From a checkpoint of a small mixture-of-experts model trained on Wikipedia.
Experts: 256 experts in each of 8 layers, a softmax router.
Below are experts of layer 3 (counted from 0) of a mixture-of-experts language model. Rows are named router (the router's row for the expert), down (a neuron's output weights, with its number) and show model dimensions 0-127. Each number is 50 + 12 x the weight over its row's rms, rounded and kept within 0 to 99.
Before each expert's rows: "comes before" lists some tokens at least twice as common just after its tokens as in all text; "raises" lists some tokens whose logits its average output raises strongly, later layers aside. This comes from a sample of Wikipedia text that the model never trained on. Tokens count by the router's weight.

# expert 63
comes before: "0", "9", " |", "–", "8", "5"
raises: "0", "9", "6", "8", "7", "5"
router:41 47 34 45 32 46 44 46 65 45 37 52 26 44 46 51 56 56 53 54 63 46 40 68 51 94 39 45 46 37 49 70 35 36 57 49 64 64 47 81 55 64 21 22 41 54 54 59 30 59 56 45 51 76 37 51 52 59 46 22 64 45 52 52 56 48 56 48 80 47 40 60 67 40 60 53 47 30 33 43 49 46 52 47 53 66 54 52 44 55 68 57 19 53 50 52 60 52 46 62 51 53 52 55 63 47 52 48 21 48 40 60 39 50 53 53 69 50 45 49 53 43 47 58 69 53 38 54
down14:71 62 40 48 51 64 54 28 30 36 48 51 53 56 49 60 34 53 48 45 48 58 54 56 65 53 62 28 56 69 47 40 41 73 38 43 47 54 68 56 49 47 62 74 75 65 51 49 40 46 49 73 40 41 41 65 57 49 56 56 25 42 30 52 81 47 41 58 33 39 47 34 25 61 34 51 49 60 54 38 46 38 62 52 39 40 54 63 43 55 21 58 53 68 45 33 61 50 37 62 48 46 25 52 29 35 61 31 34 45 38 35 51 46 60 38 42 67 56 35 53 49 50 52 43 40 52 45
down15:46 58 50 59 55 75 36 48 43 60 53 59 44 47 53 37 61 54 45 36 54 52 34 79 40 22 45 28 39 45 63 52 52 61 65 76 42 85 66 63 63 53 29 35 74 47 42 40 38 78 45 31 57 49 45 49 39 52 38 47 56 48 46 37 42 44 77 56 64 49 48 55 46 33 40 36 33 41 49 41 53 33 59 42 46 68 46 51 36 48 44 40 28 55 61 55 29 59 45 63 41 34 49 64 49 60 59 43 47 47 72 65 56 69 52 45 52 62 38 39 53 48 53 50 66 39 39 52
down16:46 40 56 45 53 39 45 43 17 48 79 59 58 35 48 36 43 57 62 38 45 71 46 67 69 51 23 60 36 49 57 43 32 53 39 39 26 50 56 44 49 48 33 35 52 64 29 61 62 63 51 65 40 39 58 56 39 45 48 47 34 65 49 50 59 64 60 64 79 49 63 42 49 56 48 40 51 58 31 28 48 63 57 38 37 63 54 42 70 47 42 46 33 52 31 56 52 43 31 47 56 49 60 35 47 41 43 54 58 85 37 52 36 72 56 40 50 40 50 57 52 47 46 75 52 60 51 56
down17:55 38 38 62 58 24 45 52 46 59 30 54 56 47 48 34 51 56 60 52 60 30 30 49 50 35 41 71 48 32 58 43 72 69 67 40 39 43 54 37 43 53 56 54 33 44 54 28 44 49 52 57 47 51 40 36 75 48 57 28 27 47 45 38 37 63 52 58 42 58 47 39 52 60 33 43 50 35 50 69 36 51 72 64 36 59 56 53 76 33 52 56 64 49 31 48 40 57 54 59 37 54 46 52 40 24 49 47 56 77 53 37 69 43 52 39 56 54 65 61 35 21 53 28 37 56 53 48
down18:43 70 18 54 48 51 46 54 57 46 44 28 49 52 56 52 51 35 56 36 51 54 35 37 41 55 35 56 66 44 54 62 50 65 47 37 52 37 33 48 30 36 50 63 49 74 37 63 59 36 44 72 48 54 41 33 36 57 49 76 57 52 71 58 37 39 59 47 45 41 53 60 63 66 49 69 63 37 67 65 67 42 46 58 42 60 42 57 60 72 35 55 53 31 61 38 40 58 56 49 67 47 48 47 57 43 37 71 41 52 46 57 24 54 74 36 40 71 48 52 43 55 27 27 40 34 45 40
down19:38 26 70 51 34 54 68 46 31 43 48 50 40 31 40 41 62 63 49 39 59 42 45 70 55 33 54 64 64 55 53 51 63 74 43 39 53 49 49 49 41 58 51 50 33 61 52 47 56 51 55 36 58 54 44 64 42 57 76 44 33 31 50 73 56 31 45 51 49 54 44 54 84 44 53 44 45 44 57 34 65 48 36 42 57 46 70 73 54 38 62 59 58 35 62 33 47 49 36 68 28 54 53 62 50 40 52 60 30 54 47 55 68 57 47 40 51 44 75 37 56 57 64 27 54 68 82 54
down20:24 52 62 42 40 57 49 67 55 54 70 64 53 55 39 58 36 59 61 50 54 31 52 31 57 36 38 50 52 71 59 46 48 39 33 49 49 47 63 58 45 64 51 49 42 33 69 58 50 46 43 33 46 42 49 43 53 32 45 56 65 63 49 39 39 31 47 53 37 42 45 37 31 53 69 43 36 47 38 31 36 56 25 65 58 47 55 58 39 46 72 44 78 56 59 22 27 73 42 52 62 45 72 61 44 39 56 42 64 38 41 53 42 45 60 57 52 58 45 32 70 69 55 67 48 76 48 47
down21:66 62 47 63 67 30 47 56 63 28 57 32 51 25 56 60 47 58 57 41 64 72 50 45 59 46 34 42 39 43 50 48 44 41 78 37 45 49 36 48 53 50 38 51 37 63 76 49 54 39 60 50 54 55 40 43 38 46 34 48 25 45 54 51 36 43 72 75 74 43 51 30 59 57 49 45 48 50 32 31 49 38 47 51 50 62 59 52 39 46 54 51 39 56 84 85 57 59 45 37 56 44 47 66 52 68 31 49 44 42 51 62 33 42 62 43 43 46 53 60 56 41 48 44 78 56 35 50
down22:43 57 66 79 49 53 58 58 28 62 59 63 60 46 55 51 53 79 55 37 54 32 64 55 56 43 56 37 51 46 48 65 38 46 51 56 54 65 56 34 47 61 31 41 42 47 36 32 61 58 42 59 34 31 44 59 61 34 56 43 44 36 53 43 50 63 50 36 62 47 63 56 48 43 42 49 57 58 36 36 52 38 19 55 62 58 49 24 62 39 51 59 35 65 43 59 31 71 77 34 53 54 51 36 49 61 34 55 29 74 38 30 67 57 35 64 43 50 42 52 55 34 69 50 44 33 39 49
down23:40 41 46 55 45 36 59 64 60 67 43 58 44 43 63 29 27 64 53 40 54 45 46 78 52 46 57 47 34 41 34 34 59 34 56 52 42 45 65 25 51 49 67 54 64 54 43 56 65 45 44 42 71 67 32 32 65 38 36 40 79 50 22 60 43 55 71 36 48 65 41 71 67 41 52 41 56 37 44 56 38 54 52 29 56 29 26 65 44 39 39 63 42 54 50 33 42 62 48 64 34 39 58 40 47 47 44 58 52 50 62 43 35 42 52 48 43 67 30 46 46 38 50 41 63 40 44 36
down24:38 38 61 48 50 64 56 53 67 54 38 61 31 48 54 58 45 80 51 47 54 56 56 57 40 57 67 65 56 52 66 53 55 64 45 39 63 41 51 45 45 76 40 34 49 67 55 45 64 63 62 53 43 60 48 74 39 41 56 42 57 57 65 40 48 47 53 52 15 44 31 55 67 53 51 47 54 34 55 33 59 63 41 52 77 50 39 37 54 65 47 27 54 50 38 43 48 15 58 53 64 38 45 32 58 46 58 42 68 71 55 46 77 53 39 54 54 44 45 48 60 79 56 48 57 27 58 38